From a checkpoint of a small mixture-of-experts model trained on Wikipedia.
Size: width 512, vocabulary 32768, 191M parameters.
Training: a variant of Adam for the experts, 988M tokens, 7571 steps.
Below are experts of layer 3 (counted from 0) of a mixture-of-experts language model. Rows are named router (the router's row for the expert), up (a neuron's input weights, with its number) and show model dimensions 192-255. Each number is 128 + 24 x the weight over its row's rms, rounded and kept within 0 to 255. Numbers have three digits each.
After each expert's rows: a language model's description of what the expert responds to; "gets" lists some tokens that make up at least twice as much of what it gets as of all text. This comes from a sample of Wikipedia text that the model never trained on. Tokens count by the router's weight.

# expert 57
router:142144132126136111112182144120140140074084134129154103107087101145150095148139107086118145170132134132124076098176169138167156188161079113123167142152140121140163108146120162115174130148122131
up0:089105109114136102094108114124121110122108126096138119119134172128124152146140114121108121146137139125103117061160153149089135125091089114098116103129130140131134156119140142104113156177102104
up1:102132138121104120128151167130106109125150124115178110115142160168074141142119086135109123147132168121134149110176139136126115139126133154146153167145113137112110089100158139072093154119127097
up2:119119142143120120154142147128110121147099127097133121154197120107125158141106120134112140126146079124122106125128115107153131112147113132107053119126153127146148081105106168142116118173127127
up3:114128159119078149114138114114127125121095114148117129146100080123125143105122114137163162121124156121163123146148163141146142118152126105138153126108130113131168136159114109176158125098109149
up4:134089181134120104111123147158138123163109157129140141146102163135124117168107097140118182142097163111094134101174129142096139159175119133113136121186158114129113093145135123114168190119114131
up5:102163104135120145123115171182123089107115106116155113117125108127137127164105130134127163149173111128119162122123172127122130096085110135071155127142120126109147083119128108095171128134121130
up6:145102138141150137108157108120100071100113103099100153123117159066115128154106120145133118094148156130108127123150154113145153157093132143097133083184162151137143122138115122100116120113136102
up7:126124151148108135076160148165123058142096147138128128142132155146153121137179129107073116101131142139132113102165144127160120123104105140158148118125165161096124079091147085117115124128138131
up8:152135177167109125107181102094150120118126120063085132140131148121104093160138113162135176136126155136137138078131142138170106106158135121110108141095177157119168111154150124104088114114117180
up9:124134123149108134164106166119139115128128150131136146115126145121105148183137121143117151153118094104122121134099124128131138155092151149153129128136121097106117114086143128154166126130086139
up10:115153056125144180126136144126132141080098111104128134108108169049128137126138135135136162138130082103143088151138144162167148239124120136132159167112133141168094154119133129111137097159139104
up11:094159160159132118173169119162114117071155162138193113143134143121111100191133131095104123184141115114153160129145123136149084108145158108157112112121130110145116133156139116125116159099105138
up12:126113140136129117129135155133169129118105141146162141129083114022117120140107144113090164194102081119116130123137159127149144116131116132100165153120158147105146115162135115097159133149112121
up13:109151121125139152145115122109134136078082139203120143159114137148170155153184141173182133150148113137115118106108169159173143167160111154165154144119136110130149087146167096136153122151171131
up14:115149105146135100132154158151098131126095121110142146145109097118132126172161116161086120110132097140120127122152101116111141150130123143113128153107158151149091116110123103121117146127141104
up15:152177152126144087117186108087142133104116150143127092117118116143158081117168113109118176151129102124135097147154142151092141137110121141108202121026067142122128137116105151075132111164140095
up16:127105098154175132146130144125128090180122131076105178125154141123144109118181128162129110136116095160154117131180099092131135167148133112145174146106134116136183124127145078137130111141153159
up17:114097132111117125121090132153107129203106152109189116169114155152156116133115139114168098086148133131123138091150137180104160151140124122109154132129142180133129146092144147149145111103142082
up18:144155136143109096138090142139096127124105145155138133114117088117133164115108092149133145074132130120159153174141127152165182148159133162123148152107125113108120124137052112104153143114145100
up19:124119141117141121063126133118148112130101142132126113136121083150131126110143128122108128183098095112120114102089133166119144113102127080130140105138118128139140139141148120095108120161120134
up20:152167123113151159142121154091070095088105135109114099116109156090140125172123133144135140123119093126164099135117131144132142170141143153108124144085117124114140144138088129070152132173135134
up21:070134089190084121123151133151100125095098165111148139112152122107101143117117112110113140162112128131143125116140135072047160143134142142074141133137140122105088126136146143117128155144125121
up22:146116113131113107126132139149093098134089115191120101128111151120137120142171120143131117124122081173076139116140109138134092137154161124114160134132111132162121087128154141163159141102130091
It responds to: As and became. The word as (as a, as well, as of), and became, become, called, considered describing roles or status.
gets: " as", " a", " became", " As", " an", "As"

# expert 33
router:103108113169134130123124155117134113084098177121146112115094108147106082121131102165132166140124125132105109100161170153166158153155067115127137141140124148134114118161119142108179147127110122
up0:117115126103140104081144122123119141135109124154100136123163126102158115127141135179111120129148154118135119137145157154160139119115124124136108125133126135129182134150129074135136133154151144
up1:108094154122117128118140137158089124122125148124129141143114112098121104117125113117126160147139100060109116091129120108141131135183139160108121119130118118123157123105154136157118098143119116
up2:077121133123155104107168125100131112083111135118114129121104113153154154145152120077129150137125087102121141126117144134135183145150108127121137124122097168111115110128128123084087146122073108
up3:147129119135128124124152115131049108146121116146122157147112135125143148113102134118098122138139131123151104125126166139157110055128152129112139153114129129096105126128131129041152146217141159
up4:147163078144107118121125130134102183078099148157133192134118162158150154150121095121117114100151138095116088112135100138131122104111143138113153109150134098104095105123120108122135131150116125
up5:141132113114101125154136159167124130093106153123139079091103111131125158155135108103107132157110174143099099127105145102094173120144122148083154147149128108162142130127150202147137124121061147
up6:122145124081176104145132141109131082145119118113140136168126124125137161121146086054121135142114106119134109098148139160154151147108134084135142112120127068128146150165100138118113131119120135
up7:153159117173118197113136151130103115106107103139122132094121152084133081106159127182126144112116130136158089124124171146148081111123177154121172139114159123159122126189105120109146159117120125
up8:117161148150113145126050122118140105170090140106133117115130152093131115102138110102099156142140140131138115156149130138155123123107121141114169177122151149140131122142136118049140138153128121
up9:165128123141156104112136108137126078148132102163136142134141187092134149145141128162080072160119087166131117151131125116088145108124153117138132186156114103116166135098085138154157097116131164
up10:083195125157125106123136119115142146147109125113092141085127129112119166108156105145111106140125126151130153116134116108163157138091156125130174104208144139117144125102127085104132156178114166
up11:128158111128119128111056113137091175125120106125163134120092151107114125138111156126128129096128108115117123140149132132124129117135157128134141111145137141146132133127129148143142160128122167
up12:175164146102126108070141085135140126112140132152134139092178127136152113093166065164137111159113119146117103113165120156143132114088109109130145151162102117136106131146121122140128105114097156
up13:153135131108156103141142142150146126159109144171093167134126129128102125108174117132134165141128121135158100118140130158128114123119170153160120126110115148132116113200137091124143157146142143
up14:160126134144146123135113129154108129131135090148116141133118111137111112148143125131118130117125149151086119128133124145103096113142125109123112147105135080134204138132118154180159104138192094
up15:079119138134126133126160111099107152081103139117132177143125138107134138143135113152111113141141099138153121114138135118145145115171123138115124169167100141128124105109150120085091078105079152
up16:110140118149105110139144140127071203130183134128057131132101162131128117124148129139133164124114133123113125098142145153134113138150133133125128150129142186107119113124114135088149128114097108
up17:062110100135171151141136144160141116125115164120138105085255103138095103143159095108135155138122128136134132121150139108131148140124103135157123157143166128125093124159093135106150178108140128
up18:120138146162122158091132117125089154122104146119106156147138119128154127111132124128123094123119137094134095138112125167099156094117127177123140149095130130141128098146141115102173120133115106
up19:135127124122167101130123146135100157113111168143117120115092133152130081138195139113119163109123154134131133109150134145100147144102150139110117146129177123171136131151119148121092111163137139
up20:136134125171140106117119130141101129109105111182117143138130143077098131110121100128092150085145131167125113161125144124134113122149018117155112118124150122160129110147060099115135138144130079
up21:117106116121125142113143155116119128111121117164107112108114142137100138173111112115097108136153126138126130107130133103160140110106106104091123171143115107148160147119072089137135122109117132
up22:073149127137157111134142156140124097092126158121131150136155146118114107160161120160096128134116125132118124150143118119106139139123113096135145100123167119155158112153109147127136158109112145
It responds to: Possessives and The. Possessive 's after names, and capitalized The or possessive pronouns (His, Its, whose) beginning titles or noun phrases.
gets: "'s", " The", " its", " their", "The", " \"The"

# expert 62
router:150135121167143102086149152153154121129097125099137107150128094142113120155141086136118152130110108120103111117170133151147120140127102162138132126157120162161125096177142107114144153140126129
up0:125132157102131142114098166107090112147105133124166141150116146123117140139133111122122134141148115101172120077154151093115100150152108151134156147143120142114104099115122135138161128186112149
up1:084123132152147151128146137109133141144124130153107115088136137162135097194158165149083117161194105151169076112109079160106167138128147107129109138146105145123087108129118146157124128130117124
up2:127103115158140106115149114128107074081123151157157155142099132127120109131169156119140144153162096105115200137135125102149148065164109113112142118090168118127130101132139135123158131103112120
up3:124174130177144115152085155148109140096105118091160141105128146027101178123101114132113142059138126111132119122168117123160153177152167113077132159118132116133108104135086156122127106124126124
up4:150108123118161148145116138159109101127109141093139131130137154113098129128117161126142131175142136110117125141180130119106143127117150113165136075170116119132132018123099091140122112125146122
up5:128128124142107153105108137159140126075135109128125146101117141129128142123131132136141097183129118141110137142161128146150159224149129099136105129095098152121146108108120122158094120110099125
up6:084099107092133061082165117133115156123112121154111154122149156106143131123126120143116114107110106135096119088189110131146142134141101140120184147125126171117143144123085097120124133152143114
up7:098163118143160138125099148136126136106132141149119106019134111131111144096148132156109162123120107147139113121117117111150103129120113115130152108112170128155096110164133136106160139130142102
up8:096120211157176110153145106204140130132141121168116164140152110168143091147132131169111150146112125168116125118104135120125076126096144084114124080162131127116129136122159139144164136137124126
up9:137153103139134147141147151125101108134116160120131132133160134141134124099134116127140101135057123111102105139171136097176163116114119133140142172134137128140103099121143095105105117118148152
up10:155118139115117109114172111133097107141107128143111157105135145116138105106176099125140137160109137104119106131162102130118115115138126114099159116145102110111118103123149122130136160125116105
up11:130112145164174133175141087125115132128140108131112126122130132116105073152122143154131163151129101159148069128140151127146143132121152133109112151139099124179121128166072141205129117120101103
up12:081121149119161128138179114152137096103095118098100097097156127101148139133151159107127134139178120153155141099113144152106142147139235102146132136163116132121092133144108142123107089119119140
up13:127118121128139064130127082156108165127103155144116110135151134136129125131110123114180148127115115118124119107092146131158168110110116154121137123157126136131163129137133096097103113165144137
up14:119127132135170105134167130152089086116131152125137125126113126113140036162139108153122126156143101082099139130145141202134095125177122102116151094137169113131145130114130085141137122104126119
up15:098097162166119141085169135092142110192106133124147160146130090114114081112077111130114132130127123151162207096109151135119141137114153113127147130151156152130120138126104110109131142190161123
up16:115110142114106184126147143108121090125113133123151126117123117140141145146100092141127091145100124113170134125110147125170153145108091113124148168158111148164139110114124157103168162152121159
up17:109169174131158119102135137151126150131118186170109158144109100161147113137137113124119145132129125148178095141134130041144152127146149096149110115139158136136169081155190146156126126109149140
up18:119149121110120139121110168125132133135140120115121115139140130124172149195127110130157147124129112137102128099149131157069136132149210146123093064120119124109108087114148126118134122150117104
up19:095158127118115147108103092157140125151133113126130139158132151109117141157099135148131117132129133144106116152163149148114255164133134128136126128128106133135112121136098132136131156160119150
up20:175122162141136159132149122071083124125130149147156131096148099143122193116136150165120099150127142134102140117149070126087116115121142127129079155110144125097131142132125166125152101150117132
up21:148159127112120144060103155162147140084099127156129130176117105108097135119094121127119121127048094125108119128144170136148147130126130119124133135137127122095147090120136108166120157115077133
up22:116108134112207136152135190127093108164103143113130125126151099161123104126108140129099125125164151097117104126113104120163141131115156136163112107120121124150113125124124101106092093176140125
It responds to: Table header cells. Pipes and words in table header rows, such as Result | Notes, New entries, Title, plus the relative words when, where, since.
gets: " |", " New", " when", " where", "|", " since"

# expert 20
router:066137159171112091114130148133138119106060154152150118146114108125119095137133095138135152148102143117102076089191130192148138169154089136114147130159122122168106101136117125126160153144095125
up0:127095113152124131109165105131111127107119140101163146139165111118108111102122190146108139110106135158150099104096126138127143123165124106113158128101139166134101126129126155087104169137146173
up1:139104125115116170111125119096130107100101117116142129121128139082147101138158077121138136129117147158141119130183131186164096174169120064154134155109132144140147137165114109132172112158125100
up2:151138143145123076099149132153122148092117149136127162113131150117133096182128188141136124111138157116146121153125114100133095156156114132110148116132132130139155086123169142110122146109104104
up3:131143170149118140126149140125126104117136135084140135103103118169076120140130112103111128126146129131212114133137138104118148136125161105144129145144118101101110123128136086118163108104118088
up4:151171168127138124131146130121133116072114166191139177125149154161138104118136105138115103111140156148103126133120143136125096100113122132151145098118126151106132094146145138090138123147111118
up5:163135138155143098124108157137128134147117112149120126124106143157159142130151101137091148136173108117122161125126100142096134159135068112112137138110124098133128119138163137114159148123159124
up6:138141157099113122134139120155105060146125135134124146184119132116101157115172134115139116166151126089101172124128166161181102110092160132145142130106153113127146099109219128125130126121151075
up7:132132140175128101120137103130130139097128170114103145107153120124117137078134096139145156123093105143107091146136112112171116125123114113098132149109116171132078108171143147107147109098160126
up8:101131109141160140123098111142108139157137156132163146154106142085157102108116133158145133133172096102087134107128179038147119094125124132008142139109132112085109122111121144149158126138122133
up9:127111110143141080137116132149123118130131150129100193107116144128085146145092135164126119148142104139085117149184133109113126156115127124134133120120123106158136095137107127114158134141117121
up10:130141098118122116130110116140129136122117134101157157131137134117126153114099146146160121137121092109115107114117116044213133115146172129120110111099134164125084115136119122101100139077132137
up11:125185103116131136156135170135113100102131138118148143122133121144120113124098147149119151149127133092117131093133142113115135110138116144069136134139157114117137106158116113100083120163075113
up12:159218145108120127128065129132113122080123144164149126125107133123218161144157092135120133126123096143101088119160131168131110106167107139124135143124147129076160068170130136137143139133087143
up13:155144138122115119114167140114119135148128148119136096078118128152157106162151121162128115065164093119107107075124129141102124094125126162125127122155131117093118142102155136171151164122111138
up14:088151111133087157128128136171128094137122155148131098140119119124171134122154126109151117139134124142144145083126150139156175141113125153150129142131146089106150088145121114139145142106127092
up15:099135143028131114122166143137134110120088128147141142132105121139137134164126137141104121069145091131095154083146132137100228111099120125072134131154106128132123135153121115128119100175079124
up16:123148114154155148132129174112138113165125193119119139087135113158098122113176099157127129126099117166122113116144139148074127164118100122160162163135141168119107127117123114103146141150126116
up17:125134136112116106166160113137105129141107136114154118155144121148169103127139131115118127157098131157151104114118126126167133112145152136136106108144141181130123110163147127138103170075095106
up18:154114143158129153154091128140126108104131098198107128116129140139124182129115149126122128148154117091147149159136159110145147162113132095106142134128143148115119054133128111104120134089154127
up19:128150102102127083151117120118118094092097115165121160104116147093146147147139101147128137103147099144118124101142183105101146126116135139094131153159099136128143103108127120132134138108115078
up20:122113155142136133131159112135126118121126163136147138117121122134089131097129106125081113134134127132151143122118097148117114152147109145106151141133124142120121137127119124120180116164107160
up21:129130099102125107123145172123091134131120111110126126079093138145108134195123137125090155222192110129129166105118101129118146117159139115135121155098143140169124128121109176146087112085106131
up22:120104128126125151134127140107143108114130125216123125121136145076142148125125111166134132129105094091114131145145160128121133135137119131107131128119134135106124139138130126155119128147120088
It responds to: Table cells after numbers. Pipe separators after numbers or names in sports and election tables, plus score entries like 1–0; and the word on.
gets: " |", " on", ";", " A;", " –;", " 0;"

# expert 30
router:097123109152162120109146134139133127086091170130126139138161145130146108139132129153102103148132114115133095137166155146154158144136086121108171105131159149131086074180112121123149104160098143
up0:104129189122125119123181122118131160103148117151168068150148124127189138091154119127116150124120121138127128133158111131180129115163121126105154125153168160121177118146124067118132142148102136
up1:158167167118121139150129114135171152086044105134134146140134134124153094159153155144101153166150128145119119077121155123127101124115110111115182129136153110137118105144103133151119167125119140
up2:103143098128155144112149076145137138142120132110127126130116160132139097130137133155097121109127142113126081138145143138117104126131109105096144117116112109117115126153105124101131154139114148
up3:163115157186127134119138127118146118148096115087125145090125107134151126152107152116121147118100147171136086100114079135183141159105132114121113111135148196154112167152132174130139121146209111
up4:141129171145068095114127141113133100094132095141102116112090154138167067145127128137109104114109098116084171102139192149146119135096173133142136096171133166109126133151117118134129139136152113
up5:142185140135147112124144119154129127137114132158118107120125128102108110127133107116142104148120164150109149093114081119122126131129145107171143144150111142097186119170149146157099168134105137
up6:133126178144129150138127141105113127090136125113129106132110144124144120131169151142144130137139110163145128117174101159149134129140109127157112146156132044150181117104112130092130134136157122
up7:126161100132141132140128160150134159114114108151121157126123146159102119143111084126128120110160162104098098133164107116124150141140054126106144094110093105077155109104107116120100131123081206
up8:097156137137157103087115163124123086164140141158140143061099101112080135144164108105156132108120143132119118138151115106102109139134112139078139137107121124135125132145151194137141144104086136
up9:095143125126133129135114130092142102146116112113132108167140179110136137140128150141148136115140135168123128140130134057152104162086116151112137094098176119112164071109132142133150132110077135
up10:129093139132142110110139150111087140155109137109114119140125083103143126116096118116099155121146150109141135135150148158125113134151140084144141113107135100126121104119164129126146144123146082
up11:137117090099157141134142160145120150079118167140126151145124067105119115135117135115103137129133127115146116128162122127133103097116134096156122100125127141144145132121115126109094114155151101
up12:088116145100145095115135165127103117163101154119133123111120124114126139115111132128068142128133130090132115114130162155123091146120127100176162113101142139112108127103105090133155105116127069
up13:119103154123108101092139143144113130136119138143142172182132102143129117120160169132141083117097151128106096102121133089146139130154111143109154149143159149117150130095142108147172113133125132
up14:129133128158200109117132150137135125137133135167143113147156104165129099170156158140116144126166117077097104137138061110138108099107144095160134125129137143147164090124142173105098144141030157
up15:129113170095135128117120140113155127098100109143125113113115125122147116132152124135116132120151110093145146133180140151095114122147129162145130106111178123170119132140117130132111137149142158
up16:137153127189139133139143163137100120127106095145094107127145104120154146121135153104111157129123146158119106095106120169152142179134101106100139144127108165134146110135112129091115161173138095
up17:127142134160139104108131124117090134141148132146115143129156106089110096124125167126116141114143120081109126147124133122123137122126152132114130124117115146180154135137141118121146172162090142
up18:127146144101119145124122149115113108103122149152138126093132110095131107136161140139118139138114122113140095098152172098085083121106134174108190153117142152129174158169114117127165130095135134
up19:113128142152128125118132157136129109106093123122130102138116124130146122135156158136133097128133116139095088127154125116193123145144153113118121138135116137145124149168097121136137135126113118
up20:141147128176054135150128115128127128114105114062106099108094105129154116142077097154147100101109159136112087125152154167157162140104094136140122138147102127142108109108129150139158136113124135
up21:106121136131098108145111110108113137144127115111128099132118106126124119143133116128101086151112114137154137107148143097128142137135090165068101147111100163103131138126152141138168103073131120
up22:160111107119119132141129173145126141109109142131107103111063067133130089132123165108112135122106103125125148125122103143143137140100113116126089110133124114120164153111096135125061133122110158
It responds to: Third-person pronouns, name endings. He and she as sentence subjects in biographies and plots, plus final pieces of personal names before a verb, such as McAuliffe, Ozzie.
gets: " he", " He", "e", " she", " She", "He"

# expert 16
router:122162122165099115068100155140156115092099148160179121124097143129096116128135095130113088145120122128098114096165132137149149173113054124129148151144117141130120098178096150096149126128108131
up0:126144135119180167140115120039107111067096116113150158118090112117156127128104108158108132142116139153216086142162112129161129096180136137127127151153127117144124099131011125149110123080103126
up1:105128133090123113115147139073120139143133146124138152121110087137182141137112141131109127140146136151097149120100166146141148121122140137119119125127135132117121118112164105141112179176123100
up2:123103124121118132137133111143129105090117132141121132152136111095137103115059148119123093141127143135149127104124103109138121137173147135107125175112135126107092096099096140088137092137138137
up3:104144142128109159138141114136112119130128138139161161136118093164138115134126120129139134094142118163128131142129128125151166129133141130093099112112133178179099151107135122083144136116120130
up4:128124116175116120155200137137117134126130110083163130127133129109112120123140153154119118094148148122135136096132117121148169142176124112132124115126129121106120094136121148133097140099145153
up5:106113140112136117174132154131144130136140130158121083136098108166122112143120102128126116191132145112133125128122143129132118142151144141138139167115144145141163113137143119144147110080168145
up6:054178117108029133094130125163123115124083129143110087095092121087124128153172135137135100140156085143129111108164140160107113124163099112107159130139132126164089114130109117133126152075090098
up7:122148141132189121149151128114131113116106118100159100155142112135117174120132112135101161095104129117138125090146124141152179106134117169126139119113100114133129128123125107132133088125133135
up8:152072132116151166113123127144120137128122136123107147146141172116149153127136122119123133102130160095114089054142122147172124132083140114124125139114142132131105125111116104106139140158132126
up9:140142166106139109088120127153118127132095170159115080117096119116119137148146173132112165131162088144152158117165126139193121075138180099151176151097109119153118123121125102101136128108111124
up10:126121117151138144120148061149140163077112109149134160148115106130116134129081107181128111138170145101125118115137153127124098124113140091071155158139152146119103110148129104110125136145101131
up11:152150146113138091184126154125103123156148147154097133128135075153124158108141120164114128125115129148122131113104157168098165103112137133150129163134134105128152126125149096124110086101162133
up12:123141158189137147124117163157112112103142172118120123110118125115152149101107160128138099147216187117118131120089129128149159109095135127156136112136108073100109110107106080127129135125113125
up13:086116138131113118136135112132174084107113126111106102155131107114126120125062102113125108168113132118105104097127144150136129151097151156130136137088130169166125149147112127124148071159135142
up14:138141110163129127146147131122089148131098146113125143108143118113147122150149111145153105123127100159122133109127134135112112125190086099145124111060091153137112100118119126120128112142112093
up15:111145148150150123097146029141142099164116163086110124110149152086123152105109073118135103121117097139112078114126131144144126141090102131146122139136123159115138108076129116144142136139128102
up16:169143132097150089095151124103128142130124123179113154095117158143148143104123140101129155152150092146128096140134131060160114130134133089169126106122130148143171097166111134136141130171143110
up17:104118069122138146131151124128091125114108128117107113152137098126117134145092157125124112122150088160118104055153153136088194134128148130112115074128135131143169121147122124119150157120139099
up18:077153117106137161081099129164155109121146134133082066141036150121126114129141099094133158127128116129143159133117146156113130157113158151142153175130110123118174072128141110129146152130142124
up19:076144171107134097124137142124124120159131120088126156123129100175109066127097162135154112146128130131149143115157152161138174130140149142148120115150109102115114123143145083142106171189108129
up20:092106114136133124110121165134112106122112131132126117128166144086153105144137115142153111096127112107123131112120111136133124124113145123099137130087113123150111092114131130132139123148138123
up21:081150124137132143106136173133126103105117136100166136140126158133169133147117140112106117153115128075122144107182102142143136116143117102143129098152126120107140101169138137150121136105108133
up22:111161131110123130115113136149119110149133160165097160070211052136122125119111100093123125168167146120144120152138134146103125128133107097139151145135100126108126127152118162127124161130112152
It responds to: Title and heading nouns. Nouns and adjectives in institution names, headings and table labels, such as National, World, General, episode, Player, plus list bullets.
gets: " National", " •", " years", " State", " World", " st"

# expert 46
router:112190140163120122096139136139091126092089136165151140116118108123130121164083111127119123138112131128154105090146155169131117163127093111126173105135150152145113105154109145119189120140079136
up0:124137147113105130133140152086164129117118102098172157147139125126121089125135091110109117104155121142123114130126119151130135154110154127119153168059184128138075146138086130125104167166101148
up1:133151109120128092115150134136161119137125126155123115149094131147135142099109139178110145116161126114137108099115118177172132106140131180126126122097150118126148122159157136098105126132164098
up2:085129094185099109152146159138171156116125084130144117153144139139125128107145122156127138137137110148134119114145151160130108099140148108131160116172138159141132099121119127128128152144151142
up3:150110109065126166102131146100155103124096140089096141111148084154139108143141127146071148091140075118111096114126119110102114137139081127133121119110126124132118097137122133105117131138092107
up4:127107103147099092078165141094137071116116090152144124133075091196134111113122132108094097130174129138144150106146160165138097170161175124127110126130152115119143135115096111141133181147156100
up5:119123125122166134118144132124155113140106149149122097142085123128140098135128132105116125176144099117150115157128135146157129122119137083108137132160114136162092120140107087107127142117153166
up6:146150135121195074131125130116112134136122142107149167152137122090126152127115138113086157142104111152096127124128103129122175089138149099136169151134154123156113134142145137123123127096143114
up7:162085145155122129163142158150138157128126118105140162089131137111099143130120128128125121167170103117129088128134137133172129127186140104110149121147129132125117082112121105157119112122109099
up8:175115114129152148158172101130148115125136104156098152104133142116120146173138150151141132172139140163135118098158120086113150161126144116137148147130155113154172123134126134136145124128118116
up9:087125158155083122108118131160127174129111138117136112120119136136159121114125135104102141138133120162159161206154098153134123130111144079121132111095142114085136108128115160207139129156103121
up10:162081134133141078164145166130138154136108126133140134147138123121100176128141145125093105155104103138119129120110154161168145117159138149159144148155058114144101132097155136173145118102147129
up11:157092134110151117138141160152086141110117124144112164133112088117165137124133131129126109143094130120119128126132130129119129151114117125139162097154143137133200146169132176148121134113102123
up12:137132104114130114082153135128146076106133160151151091141106141142110155137131154106131106132143139098136128135140126151174169127158111111124078175124126097122151112214138103114119110068125114
up13:146106121170134149089119108134133145122106130113162141130128104118154111126131125157142122129162120157102128118123162175134117119158132102117088132134132122149131149116188103161096126140100107
up14:144133128133159084121146114114149128137130168129142137141136126079141108115107116139126151114149146149109101130145143116186163134146129091134180153126144115124138038111126115104113093139164141
up15:094162114101103131142126096118134111096133131141138113163109119145139092115141123138044131120131165120054098088153128127154146127145121161142173108127125132161145112119138129127110132091137180
up16:102139108119197131151138170145121140172131150132143150137120126121137088113153153134118157152135139143118000114137147121114113136140123154136150162122117127128158145183088138145125103097114170
up17:143112149146138082162124126136133126110136121120141139087046130111089107133117098165130123196131120106127130105119137162101105126161111111094121135147142132136145121132172161126122128123074155
up18:106107110140141168133137109118140127093119124105149113148162064098135104144187119141091141127152118128105106116140147131130128122098141120169181098159128142138118159128104125133145150117105137
up19:166126146124170134118158115087151129138104141127110163119134148109135146137119185112128159157169218109153114114161078151157138139129145125107070138143153122131146139150129131143117082149128124
up20:104115201130149149118132148115193116135111123108113121106155136119139144127148070222084089123105103163156143152134105155123135128123113142096134125124143128141160113125109116142143186058146137
up21:136118139134110145094123121116153143135109156123149171143109120112122170091131109156100176121106148116119154134128151105151140118121103123140120157127204151114133098157120097086107125090148119
up22:101135154136112140075153121140108109154107130130128100137139127134121137123118094161137131130129111111142109132071139135140079152130147136136115134143135155151115129118139145102147138122132158
It responds to: Name-initial letter pieces. Single letters or short pieces at the start or inside rare proper names and taxon names, such as T, K, Mc, a.
gets: " T", "a", "i", "t", " K", "o"

# expert 5
router:119131119173131101126155154158099103100068147125137123098087122121125108147107098118111158123104118140111095104183163160160159172133082133095127113143159142154104085172109133105135130123125129
up0:116165088130149108154114174171152118170120139111124124139130174134140116152110102161098127175121138128086114136127125138130126138144130112133141120167147168140119127125142111121165153064154149
up1:123118129148148159139122136145126136118100141162075169093129121084133127135152149115103159124125137138074147114117164155120147139142129152124131149103151149161121128140147128090116109171131133
up2:134117124125172127111074094113134162152160106090124140153140129123147130124119105131140127147154156126153104111126154179135089152105129083141155149137116114133125117104148095122148122132148149
up3:115158122130102109102116146149122187113099143157136154116138128161126145119127137133090148143164083121114118124129130121120133120133127130130136091147123137095094109115133107063113134120096098
up4:159137119160169113138137138132132116118091136110139121101137194105125122087129100144107134106168175119167052141134111121164143129096173120115152116143127104147131113129170108099162129158106129
up5:135142102118164116122112167145120104132107108165175134078133149120136106123182117106135095111146106138147106111112146116172092127124070100104154141127134126193133068127134129121130121146153107
up6:128108132169083133113162149125106094137122115110167115085100094132112080155121137117071144139126084206097097110127103110137137127134113130113128121100139113142130126103126168156116162138116153
up7:070142121128150122096124132144122123114125160131125053130075092140147125145124127127124162128108094082096141146142145091110148126132114120120126157152162174135132083156133107112144121146166114
up8:146131117150137169147114137110146078131134149112121129110148161136124138235136150121105142146066111130101152112171088130136126145096161140120127162107128149145121133107111142152147118121130106
up9:115201129124077150104157138131107098137111132130145106117151130128126126108188109160118156152152114117110100132155126132148094089155146161116144161132052143116139116119153134081135126151134156
up10:150121125097135123138116138101105133142103123135143144155129124160153132113130109098143086123119149139141116149122078077145118140125116128017128132173129086154117153149123123151156131112078152
up11:143157141151110136127152112122161138128104178167150119119123107151112114119165125225123152157133101114109116117141109114137059114147126134169114162114105080118109155133084119110174180144146134
up12:117134116139124119134199151177134115120136110129147124097140168127093075167118093111109153136168129136130120113180148160149139099152107109119109118137101123126111124132136093143160130133133045
up13:159112113116121147091155138120148107125116141159110125110122135070154115129100125103156144131139115122058121143126137181138128159167123162124135172137135096117140140167086212128130140097137145
up14:109127121090107186123152099137141102100138096137145163137128106132152132103124133124142147114176138109189118122132167119099148147109116083098130126120088146120130129152200128077130144126146118
up15:144135114149100116116123149150101134129113134141143133150114150134164114162124087097153178163122113142118106118117114130135115155196120157114120114123122153171112119121138137123147121117128133
up16:134125137141196157132138080114073165114139101130165176105167092111114151174087148156112111126142177134114102128165146074116137129135159099171129116138115111108089131113170145129098117113096102
up17:114083112150132174091155131102105133152126105119131114122139159108108133111128169121194165080144161134140135129118128101129128106131110129127148141117115145117108112104125160102104196118099155
up18:090139099111121119140111122060118144123115114144150174154129109102147132109156148113153160140129150141104156133149106122179122157141137111129123150128126133126142099164124135141112168097118137
up19:134155140138105109105139124125121167134098197110109120120110122149132124127139140137149169155134146109152123089124128132161093152124115120062107114129136147130130131171156123114116157105121166
up20:104124138147131155136122149122133159162135128138130133103119144162152163165104109121135141162114121111142122135119106121136138144153122181095111136135170140142135116140142130120155139085128079
up21:155141147126135112108180161096148093146124117106119093122108163125134107112102155138142130128124140097113115084124131194120082159112116095081134139132103106106142119102117106161102147164138156
up22:143132133179114113151120160119121132142117105149134140131118149135067139089187152156107113140122150127118105122134129206171123168116156135123137121141125133161123157109135136111158144149141121
It responds to: Word-final name suffixes. Final pieces of proper and Latinate names, often taxa or places, such as -ia in Wallachia, -ium, -chus, -as.
gets: "ia", "us", "y", "s", "as", "es"